python train.py --num_hidden_layers=13 --hidden_size=512 --n_experts=128 --experts_per_token=6 --d_expert=32 --d_shared_expert=128 --hidden_act="swiglu" --moe_layers=[0, 1, 2, 3, 4, 5, 6, 7, 8, 9, 10, 11, 12] --router_score="softmax" --normalize_top_k=false --routed_scale=5.2 --balance_loss=0.00725 --balance_bias=false --router_noise=0.3 --router_cosine_scale=20.0 --init_std_router=0.0192 --lr_router=0.00122 --num_attention_heads=8 --num_key_value_heads=2 --head_dim=64 --vocab_size=32768 --norm="rmsnorm" --norm_place="pre" --norm_eps=1e-05 --positions="rope" --rope_theta=2020.0 --rope_fraction=1.0 --qk_norm=false --attn_scale=0.125 --tie_word_embeddings=false --parallel_block=false --init="uniform" --init_std_qkv=0.023 --init_std_o=0.0 --init_std_up=0.023 --init_std_down=0.0 --optimizer="adamw" --learning_rate=0.00087 --lr_mult_o=1.18 --beta1=0.9 --beta2=0.98 --lr_head=0.00519 --max_grad_norm=1.0 --warmup_steps=498 --schedule="wsd" --decay_fraction=0.672 --decay_shape="linear" --final_lr_fraction=0.1 --batch_tokens=131072 --max_seq_len=1024 --doc_mask=true --z_loss=0.0001 --train_tokens=613600000 --max_steps=4682 --dataset="wikipedia_en"
Below are experts of layer 9 (counted from 0) of a mixture-of-experts language model. Rows are named router (the router's row for the expert), gate (a neuron's input weights, with its number), up (a neuron's input weights, with its number), down (a neuron's output weights, with its number) and show model dimensions 256-383. Each number is 128 + 24 x the weight over its row's rms, rounded and kept within 0 to 255. Numbers have three digits each.
After each expert's rows: a language model's description of what the expert responds to; "comes before" lists some tokens at least twice as common just after its tokens as in all text. This comes from a sample of Wikipedia text that the model never trained on. Tokens count by the router's weight.

# expert 59
router:152088073129138141146127132103137146176101131141092198139173167129117119136108134115160151152126101126149154138140141082127119111135098083126107129140123112156089156150149094128123142124140098126176099153132150101099158115122127111119124190089113096164132115119110136131147093115146118098088158145139122126132123139124119152118111103139167113135068135143143123149137114152146117092162
gate0:132082120147121094120098102124121133103092131144156088138102128097130116123122139153089098127139071174120125136106127092144125185108172114160104149152129130095098094183135146150172145106136161119141125167151130131126133131135104140107100100120092128153110100145136132152129146114079169134118095144135116098146087113137118117145107123085127109111111158148117101120135121107145137158147
up0:122092118078122071104145117168124135087127138132169145149074094110138174123163128141126120144131126099160142126124144140127149133148105151111110119117130095133165110151133152119135130119145114133129129151188142146152110095187132103134157081108133138088184114122106127140095151157119141117132089122124109191142090171127118142150161131124130109075104125144076087101117145154140088177118
down0:151128125126141195125124111133086135133133113084143133117106143148104155149086130174164113116122149178153126149154088111128123106133131123131136105148145109142116118132121127139125085101127129147111091086137124130153123120105080163145149146152107135140111121109104165110143135125123106132135195125181102158088151109111098145099094172114155160191158131106148118131146137152113146112146
What it handles: Year numbers, often with a trailing comma, after in, from or a month in narrative dates, such as in 1884, 1 January 1960,.
comes before: " and", " he", " to", " in", " at", " when"

# expert 25
router:141140170134106167158129178086115127064158145113132113142192123129140127126151123111114084127092149172133121123095122154095090142148126143154151135165108145135077144143105132129142094112152135130134139117184126136145116162136138114125120108113096148169182139156118091123111152114166118151123146081117123155073101175101125149102069123161102128125134103108133131094137084137128107138070
gate0:141165084155103122122158092148160033149127131153143130150168150145129103142171144139079169135171107146131114131143126139128103090117126089112129129119158137116139078107140149146141120067137111112125138154149137140121114146118117126131136106094124128129144156124060148100155144159154103160105124148113094105164152128111111096180135096149135136120153137148098125110133083098125133125102
up0:105097147114131126108124164103122193145124134127115124095098114112130121120086137118149100133111120104104145148134100089134128170109114141129120110131126109142119138131138107078112119200085162153149135106109151122118138118123141149142123170189157125115112098134156130157112126117115126101131134112141119148127126141182088123109134174112152119121095101127128150148121177138083141143192
down0:143147098163159108117144118099130118154106117138126141114147084147110091098122127143104162122074080120140159133139116129159151108079147105122118142142149132109135111171115129147165188126123099126157118086118137114146123127126131158144094127126116087123138175129100129140106112136118134140164149131123098119118198127133095130108130150154123165113156117114102115125147108141113111094135
What it handles: Field-label words at the start of infobox lines, just after a dash, e.g. Starts, First meeting, Team podiums, Binomial, Preceded.
comes before: ":", " by:", "s:", " name:", " information", " date:"

# expert 37
router:172079088120110129125134153109129130077131168176140123122165112144163102055111119129131121108110122089149117118106169137108108133129160158130122123157145149146116129108101140169097089097128151114125154169134117146098158133150140068120142142150133140095120118131095159105096088070151109114144124126139128125146124167107137149097091146140122125131141108132109126075130088097158082118091
gate0:074111148158085102180139159119152134111129122114124107126129164149134114093191119131090129146151121084085132141110133092095143127084152151136120142157160130187128175112147134112121119118143117104090117166140059103129127143112122139136087136130098163138106119084162103113126112123113186133142129150073095132143137143141157099127108139100081120129145150141152185116124149156127082147096
up0:135122161123123113125142125124130114143164123125137063088086147143072102106187099136159100112135146111167132101129124153112157155106084145126111125128117101110081151098161165125115123137083098133080155170142126118163126105146125136125107154111116139130111104115117115177117186108142115133156141156132132133097132138144141098159145111123138171163085167145153127141099114135140155114138
down0:052115167100115149127130115142119150141142148254077109130142118116150097159155095134098124130148122107118137100112136133137112165094173143148132186145130119122163143143092140131116129139109112133130190099124113115154103133145134134140108109123147139129154110122108135094166122121109076127092140143095118107129108127128101083107168099159129115119150128172149172121107092128109110152126
What it handles: Blank-line breaks ending a list, infobox or table before new text, headings or ==See also==; also some table cells.
comes before: "=", "==", "In", "The", "===", "|"

# expert 21
router:125143145089125121112129134159135147165143132152117096109125107138157115126124126095113097125134125119153153093125144153117161175141129126127101124127150159145149109100156147163105107095147121139108160111126134168118112090105130137125090097160161142113157075117145135127111106131169103128157117106095118113108088094109134133123183125166112103145123117164134087157089141156129137147130
gate0:116154161183108149150106167128161144077130144131103137151148131080118117126125124114106128156110110153160104143104080123127117149124110077153180104110085064113138144113128159144136131140104147123152131141066096118125146163097118124117104118138115168120105104103128103166154157147122105068112113114123130137113127119109139110117145121110123139118104150115151122122099149137134107159099
up0:136162159104146109116142084109103124184125122123122099118113121150131117141119139093139156119148126138108133130121122124107116104134123199096114125123148120123101130116116116089120127145125115137108116116145133115112134096149111127143117155114138073147127136124146128094110101110126128179167171120157129159124152134153050114157111141149147116115135112123081155136143127111145117101150
down0:147124092148132168122157110131110100090109105015135146133171142124135121123123103160144102102129146106124157113129146110125105112160126134115104153122138164113120154116137120126155121135154140133139124127185101109168127142125127144129155118090124134160137145145112124129140156150151155152115126125125157096170152151120151132130102130123117120125138129116127139131125104126121123117102
What it handles: Newlines ending a sentence, paragraph, table row or score list, especially after periods, Pts, or match results.
comes before: "\n", "-", "|", " -", " —", "202"

# expert 35
router:145100113127094130136150138154092099114108166135138157136161148145139149141136110132148138101145118153122131115131145163148140141162135087108095121114105110147134143157137130092119089134112136107153130138112155124131156083135143126103159107103133149113170127143149077097130119103110127125137106137151152110135121084146156158128139107147119128091152097163142125110115136082096129120114
gate0:116092124115133144162109121122183139094091137140176148184125126096121102127138133064105149146136142126168138092121148136118139142162100142133124147162149122109127105106162131159101118137146151127116146096139146182111133118169132100102136140135093171102171140108090138116113118116113142132099156163166176120134135119109120131135080112111141114122148144128110127119123145137140059163134
up0:133129118112151104125080141121101152149142122113120113138150165164114121093110084152100145132122118178082119148096175109140100116137150133099142140117137087127118154127121115169134136109102103118122105157106122139123156144138123085110142152119068121138132138154116137134118119161120120118122089086130148132124115160169137119143152150132143070177129129119123160133115078117136107088100
down0:120095110149168113125145103171085097160113149160130142177118116130122081109138132144128133099140131168104170137089124116208116148128130107084113126128118158170161097111132146146140113156128160072074160073150102129123094105158132174125144110113171129090152148117111156105112144157100129106093062125141148121169174124138100120117171148122129194120135122125123133102126128143097103111104
What it handles: Standalone small numbers in tables, scores, ratings and heights, such as 6/10, (6 ft 3 in), 8–0, 7 new stations.
comes before: " |", " ft", " in)", "78", "pt", "00"

# expert 61
router:113087132090148116138100162099132129138106136182125164107133120127106122085135109195086128134095119128157193132099138119119097144144155145139143144124138133135115092136161109148131145118159142133128120127122127183128158122109129081130123091177177162125133133105150123111123096130133160091137155100141100146112096146117110104146106148115140138123141138098132112121144137076169143154113
gate0:133147146105104139125117155143163119097139151142126099139176151106121146098121146140053099112126165128123129126150143106109078095127128138146166110136140146159144147117155118155090114120179096109106108102115106123120159132174153116069111133148143117169088132093145106145156109118122129125078100119131139164149125116100117121174117155150175070161164143122170116181131102093148132149103
up0:124105147119109122146128150141088127160106106134132137137118153163141131126123135157131118117168116131146144137132131153175125134161128113147103129138149104079051124161122108129123132133129125132130063128129163110124136129130127117119104120120125100123149134165091170156121112126146131130121110121151138110129127159102159156100134116119165094120133111166132104128157138141111121106117
down0:162127205103103145106083130083114156121107191107129148081071085146122114098090124128137134126112120158140142154133099073094093083123154125080144076142143119139083110108113143154103156144126144134131102105128076125132130109116118129141109133139162094156138137144132143065100140128103154128140149094186118128130137099157142073092134119120180107145139114172151126143125096119126079137165
What it handles: Line breaks right after a closed section heading like ==Production== or ===Reserves===, and the first pipe of tables beneath them.
comes before: "\n", "The", "-", "In", "|", "==="

# expert 29
router:131094121126127086124125137134174135145127114144116149133152141083141087135107094126118130125168115090142115132138155111132164148134151140151143122132168138141144083148137173108120131136172082137094100146141137144103135069167130091135119129153160134080120107116134148083091113143122174156126122136160148119158105142114103128116154110108148142122108136175105142121122128118145142154117
gate0:118104113098087115128103110130140145102103130117140092127113113108118101142157099146155146152127122134129132128134124117109118118107122141135129145129153122117162164138149136151106162091127091153129098109124097110138154123129116103119117127123111130152085140090156110135154147138096110119145113172165126092149131125134120116146163131126150102142144130147134138122145108140169127124085
up0:135143095132161155169114156134139094159105093141112154129138139129118125115099110117117121092126107112142163126150111122148129145153131098124127112149106125115127146141156115183138084159144159112154131124147130133097134134127181128118118137147107120120107081153157148110106134141086101121104103148138149126113104179150124144113113146158172125142145072052160104152142124123146117122095
down0:104115123094154129085138073140133169122142150094155105118111145131128115146126090091139147149158071149116146122133126124138134081105157145118150098146151124122128114127133135140146163143119139153089115125120152128150142097084096125069095113158101095136125118113138155112090111137100134116170149182182169146182131119122127123098137097139087083106134173154129134110154154130106117143126
What it handles: Line breaks ending markdown table rows after a closing pipe, and line breaks before LaTeX display equations.
comes before: "|", "-", "\n", "The", "In", "$\\"

# expert 1
router:099158129110165117160130108155127100136145082118130111124097117086129146129147114156101151131171155127130158133145143117128144133099157109144084115111181095117155125129111099116132119092117150114152143141151140128156142125153129157119154120118140116150156127157112140085102089122103128126153101156086108145111108097140125162125086142131152159153158106155120116149144105099116146146119
gate0:115130102142136118124080124136138091133154164158130143164104124139135109111115165106121134115116117127135139095172141122132102114122084134138129140207144101122124079149126111115145137099135133145172117138112120111120125085075092101142101137112172122117151103123147145133131139143142135145155164141081144111179118115164126122105124138168096114128152085146145104135170099149158106124133
up0:157132143147089167134158155136111179123120112094096141110153115131134093156146097114136135101150128122117129144124116153145140109157149103077159141115125145126096143121113134125122124147158115096098110122124122146097123150138156109101114121135088079127125134132114152144110158132159103151101128130148109146081151159118157157136135151110156119146129152132104159127123159142099136119140
down0:100113057142151115111117145113089100140138121183134128092161103146115144116084130115105107124141089168172128085139119110121108169119133139158092116141114164144168084116169095122122184114100129163134120092143124095126151115165104134082113121149093141159123132109113122161120089156102163135160192125108155135147126181102109150152134105138117141105129127122091181130129122150158125108129
What it handles: The word as after named, known, served or succeeded, plus became, called, appointed, renamed; e.g. "named Lee as", "known as".
comes before: " a", " the", " well", " an", " part", " \""

# expert 15
router:102152132115144144097124126122112108118135100163123154084150160133094148166139111155164081152141139151102175145147114103162104129176117083121133157102131084170134108155090102120123090137158121119173143111118153112117134136117123108130077104109170104157125085131149139093132090141119121134135127116130099125113116144103168144121146096123167115136101131143130102140092129130115094115091
gate0:119113099091161099119142099116117128112089117101112123171135151126121107137108158130126136106128077135130153157115118146141131175092118111134117109111135123118154153162090167154136170139144113150136109140128167130093123113129135137158118087114100126119104132119107171149125123072110127122138112146119116110136092085127134147171120151112066109110120113121128155090125097179098112150130
up0:114159099094153103129136126123118105123070113133104136142103150155091102172097113161148144128124118126097131141116118139171153150131084099109122105105130123112151117154108173142115151127109097148145112134125131101133143086113179154158074098119124117095132139104113139111122120137134145133108109148112155115139108119151141176111137108091105084110114110127114133132126078132116154115165
down0:124120171103124151137098130150132121103118142201137141103145142110135159130109130098147149134103124147111125143131098133092147142159154072145119128097132089130087160148125094148144112160086111062150106156172127138169141085123190130122137121145149084140130098116121088161149177115164149111118106080134146157124156121121160118164134127123155152143130124138087100143140139108146104113145
What it handles: Numbers inside times, scores, results and table cells, e.g. 2:26 track lengths, 5:07:32.7, 6.04, opening years like (18.
comes before: " |", "',", ":", "'", " –", " pm"

# expert 28
router:113081127119138144135138136124111126151136141157158068140148094140176126133119133090157121072072113136178095102106141171159157100129104155150064110094142108165102138102130142096121128149144152116148125182133112162145129116118124140149109086155094145105105114151122119132117107114158147106110106140135153104151142134073129133147167152121133158125112122145144170143106076111122156136120
gate0:108114139146139144146135136106121107168165133122165179099130116142106141108119183152125131094083165079136128116143086134129152121147168092116115121132160127155114127159132123117127114161139123091161093131139102131099132147141087140112108163113103113193156093158111126100140122120131151137109187103055092148119141110138164105108110110136140132149142133137155122149097104112128112099118
up0:168155140130105117129165127118171144100133112109110103127146108138117141124132107122132123190165140145127145104112149137103098106102130139140120128123096142109114137125111101151133086099112164159073161084075161133108108126132147125151159152136150118113149154111147143149145169135095138140133079107161133152155121101172075139116082148118191129118121128112096110122139206110148110134103
down0:118134154098162178115141093149100090144130146173146152098132116082185107094159153154168128111129124102133139138148068157132135112091139121140141070108163133110116124144156121137141106101106110140132117096145179143110136145121123122161148109145119126131114146101184105134112132114148164107144120180129124138128122113107140119149103144117095157164151111076151144105160158141138179156132
What it handles: Line breaks and short lowercase word-start pieces like f, g, rep, res, sm, plus ==F headings, often in geography or species text.
comes before: "\n", " MPC", "M", "rone", " km", "arm"